config = dict(
    experts_per_token=2,
    d_shared_expert=0,
    activation='swiglu',
    moe_layers=[1, 3, 5, 7, 9],
    router_score='softmax',
    balance_loss=0.00598,
    balance_bias=False,
    init_std_router=0.0218,
    lr_router=0.000714,
    tie_embeddings='early',
    grad_clip=0.5,
    batch_tokens=[32768, 65536],
)
Below are experts of layer 5 (counted from 0) of a mixture-of-experts language model. Rows are named router (the router's row for the expert), gate (a neuron's input weights, with its number), up (a neuron's input weights, with its number) and show model dimensions 0-255. Each number is 128 + 24 x the weight over its row's rms, rounded and kept within 0 to 255. Numbers have three digits each.
Before each expert's rows: "mostly gets" lists some tokens that are sent to it at least half of the time; "gets" lists some tokens that make up at least twice as much of what it gets as of all text. This comes from a sample of Wikipedia text that the model never trained on. Tokens count by the router's weight.

# expert 5
mostly gets: " to", " with", " into", " their", " on", " between"
gets: " the", " of", " to", " |", " in", " by"
router:125121137122121067125127161155136137096110134125164105109140139137131140150116135114160124100137150137165160158152156159111126080176132159097157108127109132120118111140100141117163128166079139147109116124104147142147139124125122100161091140130113093093130118129144129098153104133110082086157114165185117139158129134127129123138137133135129134120111138135161161110105181133118163144113177138108152117129112160114162115104149080151163132170166114109198158139120145116102102132144118114089148172121140148083159127126131126127125104163102125126138127182087103094098127135096161110148124125179090145119135170115133134159081101153116141095146118127141132125113166150112105195096128124093118144143082134101133132127069143162142106160144116095136132095127138129111096147134164
gate4:108171142118151106096117158100124108124162095158099127103118124107094121111173155092150070154149091126144075133079114177101134130135120084137133077151151180100138157103162098108153116105144112134109121142127155116085117128173109143131160159160113136114151119134110138100123158085098150104142095157155166115148151084160115138112100106118141134122129139132133116134133096112141122130134113139142096133125139167106121099112158095176121146118149141127088134118109141126127130139108109113099135137164153151128118132170090129107082167133136143120106169139056139097096143125109129160123153078134135103158154169137143141113123132155175103120122155140128136110121135152099146134099160168081071129120124088172113135126122127095141132142153153149108098115136165149153108125135141
up4:141166116102124151137157132112128116124123143091135097107108081139147123146091152113147128144179128144155093149128174124142186144140111142159139140130177138155125113074151097129119117135157119136123163103096116112182143147109125118147124159088104107116160153094116115150147143085123118139119085123161102136131186104167136075135134089114145151149120099125109169121121116130118123163130143127122109157107155097160112140161123106131141141137171110076119149129122062102115131098124151132121102148142119150188141110124151073140127143122144144142098137055155127131125104134143109148146137084115072089120073131163112134161131145128126123152133111115116101145107149130131081165128126131133152127110139128116168161110144101186087117108135132133116134141135121084123133079113118
gate5:107137134103164154159112168126128135141145133171139069119114107121127153126127163120123110099124136110137135117095097108112154153124192112171137083157096128095133118160099158160167139074111121169091141117146151114123098137122094109089174109126097083071100101175100146126120098115077171143114120160101125102124120112115130093118150178139110087109119160095160108132142146106149092166110147111128107134115127178118121089116122145116135124133115089132156141107163078153150101119113094108133115143135137155117131128133150115122104123124126098115108155140095117118083161120099125160154129101087111103137122147165118118126114151130144113096142136102173127108136086112131116116137160141135093108132121128162108115089141116119155148120124123137095094084076091126109096152155130
up5:157116154118105137143140102123150150152094194122152118133104102132166096089146069185159172188106118067163131137160117133124126116119127114147136149112168129166116141120114112134149130147126122105181105122159123192145119147135148154093113134095118140177104146197139090161141131113137124142159099120138090140117118137153151131114117138147104104176120152121140129139150118135133103131135098091130120193137144085114109123129132109116144111134135139141112092145121139118139128121118148107134112127113123151102131109118103162145110135122155109138145134120186135136145126172182097125145131116153145164153150093110155135175148130125142141184145128124137138174131100095164142090165107120100112124090126133086084116114115132098135139145132124124153175161129151174146130104150140

# expert 2
mostly gets: " (", " an", " ", " a", " /", " April"
gets: " ", " (", ",", " a", " of", " an"
router:141166144145073091165141154112164130176131101096108096137132131150106142139169107136110131102136117089149120150141128129142103165109104141122146114106113130153115114123148159119145128081110068105095109116145124096103132166180150145121127129119142133115118136121142147122163125145119147133118128128113153136103116144141113126099121096141156142132103116158113075129138098110105080141148073147160122125160165105147182152110128144164170183163141160122159110133116118120116115121118175099169135148085114080146125108133130091114125099124118094079073108131155135114158135143161115136164126088115086134125138113123171142103102133111117087154171153134131108099119111124162139121094096143103093122110133117172120102128085123085130120081135115171147130161096111117134167133097119
gate5:093161128109118136143154145112077116098109112125110074138114103157071050140128157159125178128157111154152155153152112111143152142096134123123130163141122103123122095127155155141108171099156118146149103080073151132140096100123132128147147107069124104104078097143150098106108169119106119153141142084121123135079146113147137134141106116137153134115093168125091137143113133142108095133128118161109143145175105141130107093141113158147090173114110146133138126077142143118123116133152130154124128111100136083100104113162115095128125096171145125132107110117135128144122134112146119100096103141130133161143157112112132127076101124146128171117143109131110106173111112135129111110120113107146179131128133167069114125152110165126174108123091118098121129104132089130129100163131156
up5:106119117121113119126108119108097119114140138137101131114142103132058104114123116178123161145164093103149143165153124114155166133120109140155147119131101117112148070174165096176121168128149150119136123096133182121181076073128140100137137111104188144117134146114170098093143200106106139102090092108120120151094090128182107112125121117123113132113136142157134149142130143116106130102150108172143128152136147115130101114132134163141112164107136129149168151092134089085132096112189140095128138121122163125091115130141142144096134104134122115146129157139158108163122139124152120101135134127137101144128154128111142132073119106153132129090109124102114142128161123102113127099117088118144152167119162135147105100107093151143114099120122178140094120143087117103130125142120158
gate6:144165138140167109109125137151130150142121115132180117108150101114116087168155149135119132153128166115149069168089108155152108103156154122129142112181167145158131125119099141093140148119140084107118091102135102103101127110108152118110136121107148140133124182107096122135102159127084080124144135147153091141165163110122125125116137094133187133102121125161150145160097148089128174104092168094135143131127112112088134146127132139171118122107145177142091140134093129130124140143169096103135107129103141119155154157128159150123150110144093149090118144111125153093157085149140110116168124146120122140162147128146081116139147103090165128085074136078141120145116117089146133101168123129156138112158121125146095143117125128118134128129128160130099161077160107103121111152122151
up6:111171132118138067079140151131151141141140101124087140113094156137138113122124113147159146107120093113146145176128107129104155130171173167126133149106145139095132124138133129166142179113142123141118107130136160112098087121127128130180150137123112146159150122120145127138143149080131132100096130125114118155068162124170118149130139127104116194111153120124088121128118112162163123135161146126101129135109102125127112130165132146080140162133138080112121099108141149155111089117152162108096147103121114152098123133131149124157135109130136092114148088104091131155105181125156124137152150104177160093120138138128119090158140163141186078096129143107153130102118175137114122150083166119084097080140106103125152148138144160121139143119085152142119091148110146116129117101094126

# expert 6
mostly gets: " t", " la", " ch", "ra", " le", "'"
gets: " |", "'", "s", " the", "a", "i"
router:122133133150138099076112134134156145139139198134135122152126133139101111129145090159114133114140115174152125103128130099101143108127102161091130137118160157147168142125178188131115093125139113110128143091116131165150096126134118114163111113099156087148118163082088122158161116172112114103097121100138121150112129145146142151110120134137126102102099096143099116097126150096095153127114094144089096159114096105141132155120103115095120123150162146156172156138117093134116134109138107128142173180121149089130129140123085129132129136130145162089141057150078112154165138133104118100089158100126115151068092162157113129101140121109145113118147127132115105112134119157128087136147136155162109137144130156111145199098107127128117113140126136100169132148105103128149130154098113
gate1:170128144125156161142078129133130095115092173155143114101108136120142165132180119129159115127126111111098141114089119127164130115103142134128160095167141071114122144100116158106103089096115156101134106102127159089072094168150167102103136114091154140129122136128092160089140111145109153155139147153126137100167131114123147170135105127091139135138185148098163139104124140102121142144115104143151120140119149115091093142158103101122120100126110143099146124129109106161161151139116130140133161081109096130130104131116135147142140090167141138156171127185162153095110069136107131126124113129087100145117143163149149118170097151077140151111122100095157117156157135139114112142142124081107128087143132152102144127121128105133125125115104160087088133121124126134127135125068153
up1:125108105097151103158131086159145177057147124097144107115142146152064156127146109139123098119133122080127140159147118153129129132114117134147112139111118139098130153143104153104124103124140119129152135148111172100126139098145128170164148131100103114087131114167129145090182182136126095137146099136145118115144075117111156119110166140198115128115115140147136127144153120169127101099108135128140146125141102113150127139150113114168137099107161104138148141122120089066148129133122126132136136125167156117109114158096162099150169095101139128110086122121163104134154148143115094135131146152140120130151130146128080144130172155097121152123125136155120101110164081121101137149143118180125071152133099159118146146152141133113132083164158117138128154096107155110162165174114149
gate2:126132137151087124169170142095141124134149164123105110117110124124159085142144156117144151100096096130154127169156115113127196134125147152128084100115124117131150104107133108123105150132122149114150171172149156167138110132193063129192131132120138136106099110148124161091132125137090142142137125145128140096131142154170128075120144099144135050138120114124086133112114122097122122112155125161125097146169163106144130125181118159129102142084170132124154111156114138114107126123139159115123131138124099120111123158162106149145142108157140141149139100126141055166131098127137131114131131108127128142107100100103124162154104154127141117142101141155132145122201113142111134159084186146165122129137125154130143128133105159113130154152098134100123152179111116136118134148124106
up2:121108147115139101149114156155133146151116132131122137092135079174125118156084149099124128176139110160072171166172134124151142163140170129135107137099138097138139091124085111094123084166131167124116121121136118112149127116114124055140108107145123136108119140151147103131132162136182114122126148146098160166135127159205113145138114120113141136139135111144123112118168094142134137117133158104123086161076102157127105186099133158171094111122119178161157126114090119154108116123121131133132145125116131132103133158113152132134083161171148105136143138104108113145122163116158147086127148160093126174113140112114093133140138153117125088127100138126110100102081113130085139131112131101126163120142151153120145124084176114170119127130112163107151164112144126140140139108136132

# expert 4
mostly gets: " million", " kg", "In", " lb", "%", "SA"
gets: "-", "0", " in", "–", "5", "7"
router:126114138111111136124157122119114111139148120089114156112107137136194113124147115114174170119112139118160087132168143082093105116137138151107118158068115117172135149117141102154153103143073103140144156126118066154163164122114108112145156118139131101178109085116132140158080113132096129128137106177138145151150111134134152114138109129108125091150115114123093128145121144139136110115105144105136131174129106119136101197152122149117132146136117112155156152137140145157114122130103153161082092110122082085114147071125122154136171138163139123137130129121152119140132142159134167119159100137089121112123106136145196101150102144130107118145154130108118131143141147138130121171138080121160125112170112091122137123171165118111129117120113120162104131141124085157180143190121126
gate1:080086139154148150105161119114082194075118165116103126116173165138098171140140168158182122102143146104176090137132127151099099114131077120123142142116143095118173124166101063109140143134155149186139093137148134098095127146125120116107173134143129121144129113122129121116116124084125066142113134145118095135127165112116156128112113108113128095126124132130120130145136109146087114168089144156104117119103149118113075150130103130123112133123116140141108125106108138096131125168092096102111168105152135154158134126134145118101091120099128172129150165153137130116142133154149116159130111119166116147153140141156171130124118161142140136156153107131099126099143128083125135127118108149112180118136105097185153143105129176126126128130106115117157106180127147143130113114141096
up1:092144142125111128110140164166115139136142131160146127124152109168125124144120113126071086097117124130128164172134139104113157116151160146130116163121114169159155150124091132138117183095112138128103172112128155120173106076130110141169146093127094085135124137102087116144146134123138117103173143136154129124112140113154143154144148142130140187103089126133156145116131180111132134100121108124144133166119106112156149086108134140093152163159099081131153076127148133112101148131148166125121159111162158136095157146142119113123099087147132154109107122127118137121144142139157176111118095085148167090084141159122131124098107101123147098097097108108124131161125121147144080168112119101137131127186107159108140150097146137070140140141155141145120075129105120133138095117115106
gate2:114126141106159100158138160117161086146100096080142110095126136117120160140106093130141121103108178133173101153090127147164166142115158117134128102141118095111121119075117133166100114120119145158113144148116113149127140093133098156149104121079139114121143109129152109115116158141120135153062101127136140121135116120136112122075157107146123122079084155109128140090093130137103071137107154116151117129155174079143110115123116081118123091129115108130156144137090153166144125095094148147154152091086132147127123135133156160106115159125107124119144170121163169138114155139162123141122096164128152123133088159152154109156138128144144117118137137164107141107106146132135129145117118154128148141068103104153073104091148104120117140102099106094163090156089113160151096134140111
up2:146097126148133120115112155139135170138144120134162134092089133138120141167174133121105080118123141147147140154136096109071125139136120126139148130136154105134110168138095117128132176146118174132106143112092119129109153150137129082134079148120126190157162098098146158075137121130147123161090082124139131117098095133110117144137121109138133192148097119138125141139132113115160156105097126151096130112119120108145185117153149081156123147149096136132105143113138145113099169133111150149174146068151105126138120153116127130155150108125098113138171153122144129090161166143135149121131105142141133127133125137089129098104151086195177102114149164113135153118160121155075162122125126151096131131125131123139139125134150094147157133128110137193109151149137085118113129112137187

# expert 0
mostly gets: " that", " while", " but", " since", " where", " what"
gets: ".", "1", " that", " as", " \"", " and"
router:104140121091163148110115143100126160119172128143103089171156112159108148113147122149126130088112115079075140090145131178082163140110125082156127098169131114107148110142112113157090116136199158138125075138107179088103127108156155113078110127113140113127147135127095134126157153073165125169146150129096123120161123120124137116094128104162138124170171152077140125132112138103137168123148138111140113106140156095096123117125132150166170083144096101098109111149153115116146131101156122151138123098152094166103108180142135164161116096115179141169149161142091147116104100128119102155110114106123134132146156145138116102122136137114142127120110139126120116145128119095160108126157151115104123138163119151133106139098125129113137122155125133124071118117133137120139117093137100
gate2:146113112121103116142108122129074109113112110131173145140139135118151079118129144102115128169107127118110107106152130141115174130125151133121113140131133109169052147151170109123141134172098145088144112132042141146142103113078121118170137154121142084126130141120110123140070140094121131156132156162137111131139144132098151114168132096087133106130159109120142131127122094128141106093126148126143083150071111143147111143119135136132150152076097092082099137110120181102104142135107098106095163051147089145144130127172087129104131145144124132135114124132126141095104114121137091123113137137129158143146105111158109136130146116157160140149145101122096132108104161080127118106176134127164159121163159112134115137105130131176100118142117153125140139162150156119159118163145128
up2:158105109119157151156139116096135135127127102117136149170116148127126127146131166102113146149107149065102159119169185092132133160123119097169118180133159119129096127119179146189103115130114160131130124134086116128179148094137096130134089128111122092140104124099143104105152154119126125168164126133133140114096099150092119128128118126145105088159141134096123126095117151119155162117122117130117085149100160125124125125116153144097161099120106127097100105128122106123098113147110114140119152080184117109126085160107055122122153119116129115155104117088127127088133113136128121141120127135127144152125124136133137080098144076128127179169161157114085151128109206103169144157159153158138133155128125116152110126135135134155101150144134117145090144139133131143100147082112137
gate3:147173112135086137142095092124061152109104137167082155110131125112150118123136119147100114156129112137157111111126097083128118141080090120124114123151170152136132146118141105143085134085127142148099103130148143083103138117127096142098121132165167133118124150175118114076126142101090089114104185115125110139162106136118118171126173153148116142108111159139142104116143115074099075128114121116120127143153087143143136164145130150146112120140172119134128135110063091160111112138118107141147133158092174101168106088154134132126114080146121150101164117116118157162126150113105136125137128132119135139197138152160118138109106127105155114153156128136146133131108115094155128135109171148114138134135096164173115160109154112127148147132135154138132157103145143176104102131151102
up3:157128162162081140154087180132121109137157097134117139113127112157113150143128115133098115139134131120132146140133099146159128128145176109148125132125136182141131144113128166137091135094109118179140146122134142108095145096112125145142100141116119133124153158171093119112145160110089137136100135119161144131139131115150144159102143122164116131135153105161127125113107115115130100145149112154138146186148120163103066145128128152144112095150147159118140086116122083131135140130087113141137146065116096091120080173115144109097174142156170094108135121102080170123116101126120104115127149129110108131137145102153109114112110143111106096139127082126111123093117101121177164112122110169068089130143087155145122159135129077110117139170117142100070156105141095140135127094109166

# expert 10
mostly gets: "°", "%", "″", " km", "′", " Total"
gets: "0", "9", "1", "8", "2", "3"
router:096099111108119170138179119071115106116117120129093113127128157101152128101073117118175112185128136087157123121100104107136106124150117130161109143106129139120117141121104169087108129118097128121156130097148118125148125115116101118107114139157158148177136094140145125117122082136170139144142140125199125142120132159138127139178113171110162137139097109074136072132168116142159133145141150125141158112107140141134101175129129129135169126118092173114101124133097175128148108121126138120083112132149111128159121117158114097090156153089099137146109147122113116098082121113134129130096139162118099107127149089168153106113114116098139171177110144100150161106129101128153125120141139114110131146091124078130131089141123136181134148080133126091145107103109158108145136105158139
gate5:078121086142090100090121149117115147118106145130134146097101113136123132193129092133155150140146094141151092141136155154120138127153132167119171151123122185157134139093136114146099124135137157167156147109131115127128117115134130131135103113118133135135112162135115163092118142109148113151120127157126133145124099088113129140127174123151162136136131107158170105105156110136106117150165125154134168139103146144147094124126146135119131111107139112165166115136110185160154154100144108166113154133104142112114153094110163108060137136113095146147129053149084125110059102089132130127173151130111121138105113101140158101131133154190154100126136122082074118126130157118139120121126115154113139154103098122128129139131126135082078131131137107161168106153154162109163148116137166
up5:157106116135128112117170093118120133118139148125142148130116077117122138105140124150168117100146156134163174114123121113116101123122156102104136165118152053113103127163090169149131150135154133071117100117111171104087134165150125096168115144111109164132150119134130106151107129138135133113140102092106125105118174125106122147103084091149115124110167121130116108121177151128096165126096097153134078143158151138126118156099122117125146148178120139112118136124144138133090147096097181154163151123126146133129153148134089125170157124134143099146125153156152132122172146193123152121084128164109107118129147114141144167098124127102107133154112130122131119139098116095126088104086127125122119124149121156166182085146151126124151157129106113087110162138135154167167117164171141
gate6:146123098132112126128145118107108110107096121139105118120149066121179142139139142144173075122124185124152137136123106127127128136135105138140112117086158107135106145141162098102163179124123151104148101125132077147113141149108108141138115144154146144125138093107170179120101135093122114157120135109136164167134143137122118159137112079157088124166173168135160167167160140098130110125165146162105140124112133150159127157108128150125165163165121153123141154130124163117104106127127107131152130129124161142114177131136135127108103088106177167130153129160178104152123129112174166111151118115153127108103159136185179147168123124124143122151120126132158149142117131131091124179095117107171110099112096143119106095130117127148116127149107135135085152138089101134159147099178130
up6:109146133143165101095135103140110128169140114164138105117147126132138122127079072150171069127129090125108089142115131155131116100093132131097158113120128125119112114142199153139153180109109129088163088117115140120120100101140114162084161174158061146139127186107101155151110140130149106125127157124170121138091102131154129116157156124160156109107126145138120131158142108098135152130149163137116092110153138128106146102136091159092115135116098107131145137123115110128118127137103070126103141153149152157122116095172113165152102094165131156146154091144121094126145149113118101116133066148142092098139183098081145156140105141133138109149112173113141096114142159133136094154132123123102112132136114115126104131148128121114160151102139163095137131142147137105115105128126106

# expert 9
mostly gets: "|", " •", " Genus", "=", " MF", "See"
gets: "2", "|", "1", "-", "3", "="
router:120118109122139169121101120144134140103134130154136110088160131151142122140162103151137139191125096132110111111143137111101090127096140083148131100160103130123103158128128153095098112122172121138151120161092128132083126125140127132111120131141129125137144150216123150121153146120149124133136142107196156120174099105108134148120121112125125151182168121120107164117142108128162150134126122107163118147150114142086110119162114141122121083110123113125125108097107114076166142137133105052132148103130122114108072097135116136141139170138124110153111157118126155099175096100139078150116143113087121124166128114093104164147116115129151166152098126130129138158134109092151186117186151136089128147095128086105127140141114116142151146096151134138087155085146116118095119143121143
gate1:147102125148139121101140161121106100119102109113122134131088118107143106125098137151126114133123124167107082084152093107129120136104114146185103120146137145145160135107135121087150141117140156138146147112104172140108105136135100075120141140111141154149160078139144100132132149138149158105140144130145099073100136144142173181111122138132135156105106121123121123106149101115108154115096145154135093133134154132117170092146131119131195138114126124098124164098153125124129150128142111130199107147136117156102100156142158135073130119153094182111151128104119146123093128080088091129095142148101179140187167143098072139115125130152120132130115155078152144141127150132124155139096136138111132102147150143148113113132113169133135095168115151106124164100124132076160148144148083
up1:145154097141145145147140132150130111178130183119115163125161109145125144143138131148139120148147102116117150164162101124126117175122096140085100125108100129135124109100142105069170137154100129142139159126167100107134145114116140171154154088158089101111116150107112136109130105136072107123139085149101135192140121131128150106154172157154118120134117100114146106125123114110132110076119148102152140119187134166159139130131125106104102161140134137144148167153138140169154078105136115101094127162138151125158134104193122117116115153133110100074112162160158121145148142113151134149125166095121115115107096102120145130175108107115122160089103158126104163089139130175121074115111131130113120107143127157113123143133094103145148137137104085127176113153132087152133134129131123
gate2:171104117142126128101146154121148143090135134111122160112096124136135085138109118157170176120114166147175113133106105143085143143103132081144144129118137166126150118104142110173073152116146158124145137115151169135167153114116119124146103128127135119170147129157141139104154145141154142100111146128113088141146119170153111129127117131118165109101125157138125155185178171120126155071140105171132133145137135152142170119133109118120110117100107075130102122121130135161142108186152138157142147152074093154110147142127123157125120081123159108141123144125158137171101102138147130111177138152157124141139144116151158134095121112175154113147151111114174110144120137154144143091139109109157156141111116145102144124109149082096095155131145186103087143068126148107124134101115143
up2:152144093135134114162160127130078154079135133131165114127083155167130093137114164141160121139135145083119135150106138099093086166126155096134094115134152172161185100123114155114106174160146125135090166136126135101165136106122143152156109099096130127136121161107158138085136129120158093101129137144149146136163127158103134086173136137134135145163152182117109155148120126088125165149101103139120113146105104136102118134128143148149147104078120131091116124147139143147134100128161137157117154113075140138109125184132099101120183127156130109127194109117128171097115112148151119115127151135127161140126138132129130101146083135122159142090095109148136120150080141136163113105160128145150177088143128129118098140124148137105082122134096121149092113129133113107124088145130138

# expert 1
mostly gets: ").", " who", "),", ")", ");", "\"."
gets: "\n", ",", ")", ".", "\"", ";"
router:183137133179141146143162105168113149103123091139147173174118118147120140104111125128081139098126129106074084115136116121119153127140121113103106117143117117141137103162152074146104136084134128116081110111145151124112086133118101153142141090100118159136123115153086159123106166169099121098119164106070156124108136094135111142128142123126135146126141184097075169114162159132090129134081153122088106118082100109124165104134128130146127129097107117110108151118126108155117175098136126153167132145110123119123145123133142131137051093124143106152171127144100105116124148118113135123094128120140153116127122129155104142118110127156128127100118100136176145151122102169096133137081157125135122138165124172099132093174169128111108119170148102128130095114144130145158119152119141
gate4:084105133121141149137136123079126164133130155185103091104147119116133125139143140097121124159116099134131116141125082150120133145138109103099163152152138186139124132153143121148131118112113137095110100101089148147101137130158166099115078155091112170149145089105082124122099127131120145189138133132179143122130135102118144130140115151104108099115134137113102103130131064135137105147155074157134079129158141149139136126119136205118091075115102142135142092070144125067151112149140107103128138108135121154113131081131119113121102135110177123114150153118139171157125101114157144115103128132130142153132140111125115145137160173153097145148140119108120124117154106090166143145111097133111114107148092119101118175106163117147140081134141169116101107170125153140101118113115124
up4:125089120119127129148087120120113095147139091174120132120137137116146120107103136093096184149100144149096105151113151091116089121135094081145163148171121111122097124154096163171143141100150168179151147145125092148142165103103119147129112125082131113149121097098116129163191117112126171135125139118137146088107152144152119152144135108122131126107178137074128120091099161158127121163160115117104097120123170122142155128103126097138097136129147137095127132142123085145134143120179158108141100154131125153133090137124124150107147113133149107136149121119119094155130095119135168118118123101132098146088112125119109128151149105110124166110118147117156145177073147108121144168119182163149142128089160161146138075112126107138128155129112133127144089113102131122096127130185163
gate5:154123118140137122143150100117128109131141156157099102106161107176154145093120115084154148139112142151113160119178107112131137146124132115132123073080131125100102120086102093148142173118148084126144173147143151113063133129108111137142120134109142120103147081119194108127117109126150134101110110132146146099125111136125156133136079123134114135108179116107142111144165133090138149173166141156126127145118141129106107135156109162133132161142121133113162095114162128123108129116124121093141126132112133105142119128125128148137119082125127178122113105142120165170096134068143169122136147178155149147121115162145117174158111093133111135148096114110159128161119125078166140168104089142159118126154104104099165094102170115126097130126092153061139088105116128112111156134149117
up5:147117131167162162130038106157145128111119114134146139116142082125081133137099092143165085099142123159149120098143079153078118148134132091170117104176122115121123136128138110115125150075147108133084149121179106084096109122094109087161115138093125111125137125122147116157148142148148160129127104158164134102093095148156103094093135118160160132142139149163117157166161140138153111169144083112122135145142117133112109107133089090123136087092123144124116135136113131141146153115151157159124115105144141110134155135161130156128082109123128153105116117119162139132143125148120101117096143131160141124134136101141104141109102127141142133130081133157151172127112098132098172109151161093090077177098166114137131146111134092150135147127113131093121122094152158132115137140113094

# expert 11
mostly gets: "==", "===", " ==", "====", " ===", "In"
gets: "\n", " |", ":", "==", "===", "|"
router:158096125118133106155146139178124141175091158127169144140098161082132083151138123088120145140132146114159088153111110143154131107165119130112146131106137159159120127143118108156118166086116155107143106135121108119106102153141151191125129113125086169117129115138135129115141119171097108130091128117115120083113137084137082125106158117091132111085099123148128154118135121138127097100152153121154120120122150131113139121128131099096085108067156124135115133133117120105100111135156145126169125131147155130172166141118140115103124164094125110104118156112132152099096146146120135105184144170145180134141120073089102132124101135092135141152138153141130132147147116117126128085145154094143130094090163139154141166153166129066113103134110112159139155162092162084102158105138137
gate4:118143153168121099164156124123148119126083094146127112112155112158131156108141122120126131147136139095136113096147067134113113149072153096102149081140131147141156158127135174142137144141142112112120086183117120123115117115129162130157142124085123137129143118162070105139113111099154091119108145089134130158107089104130159154131179135118170158128180136141155140122152144101124135131134136160120151161154145156125137112146147125193132148175084126123078091137087142151113121073124134123166113127123120119155147134127094135182144118110133131127167132146147084128086101130093086144140124151105142102123106127136141155137142093139164125118151102150149149145152105121113120089179166116147145078150164106164138127079120133127120133176142143122112115113152142129138113085095122
up4:135158128120143123137129138114102141120170116139097107136136158114098113125169105073132127073123126147114112135154155137131091135125112134180126110137101118120145166147146145157127122122106102139101160104084127171108177123154122143184156132174145129140078095142115188135129162118143127147168094142130180106132126149153100117109098149125174097133148124102103138099150122109106145125081132165083138111116087099140130122125103145084102126130173143135145144091126085160121107161162126142120154142123146145127135156080084117126106143136099121136147112145136087154183103148123158161111129098112139127102106136133089145147130083156108128081159175106158073091116148132155116159117125145149098094145098108117135137107125148158132153129144121118145122134113110095118125156092094
gate5:115165123132126160086141133101107121140127131149108143126117145155107089141107145136125116114147102098147103125093145143154154140126148107135120134101174189117145103086166137123113125159164127120144103117124100148144135062130110110093085149122088098103104100137111119140115129147143105132147142154133105082100125075111142104155067130102144125119151137147155084108165118130127100122149141152138120098079099160114121175142094121107168078094126107120132128132107158159153113119144137124123172091145171125127135133162136113118121148136135121134148089175093127107103146157100157115107130125127123120143139098097133117148090157083152112094134078131160123140139139090164158138200171105145172125126125114137150151101173154108162135081131153134147130138151126097120133158126099
up5:113171144134104135120136119144152147142148112130139085149156085143170106132118127109086150155146113095126126113154136151103134098140142132108127146133152135077109165132137175135118150110120122099101116158124099139095147149074100153143084107085125144107113101145143147081134106096119125082131099164119116122129164145124107115178126130149149105146122134122100126161133127167085193150106175142131124118121160158108154135097160110112129155128187103094146101159134152138108084147134099099135096139120129135118116153150112106153100067137084100164174117102161128080122091111128078112109111140142093096103128134128114105124088085114153120143074144108136139137117147128140145127115132112095113137159131155083135133110090127108152137115132179112100125099110126135113109130080127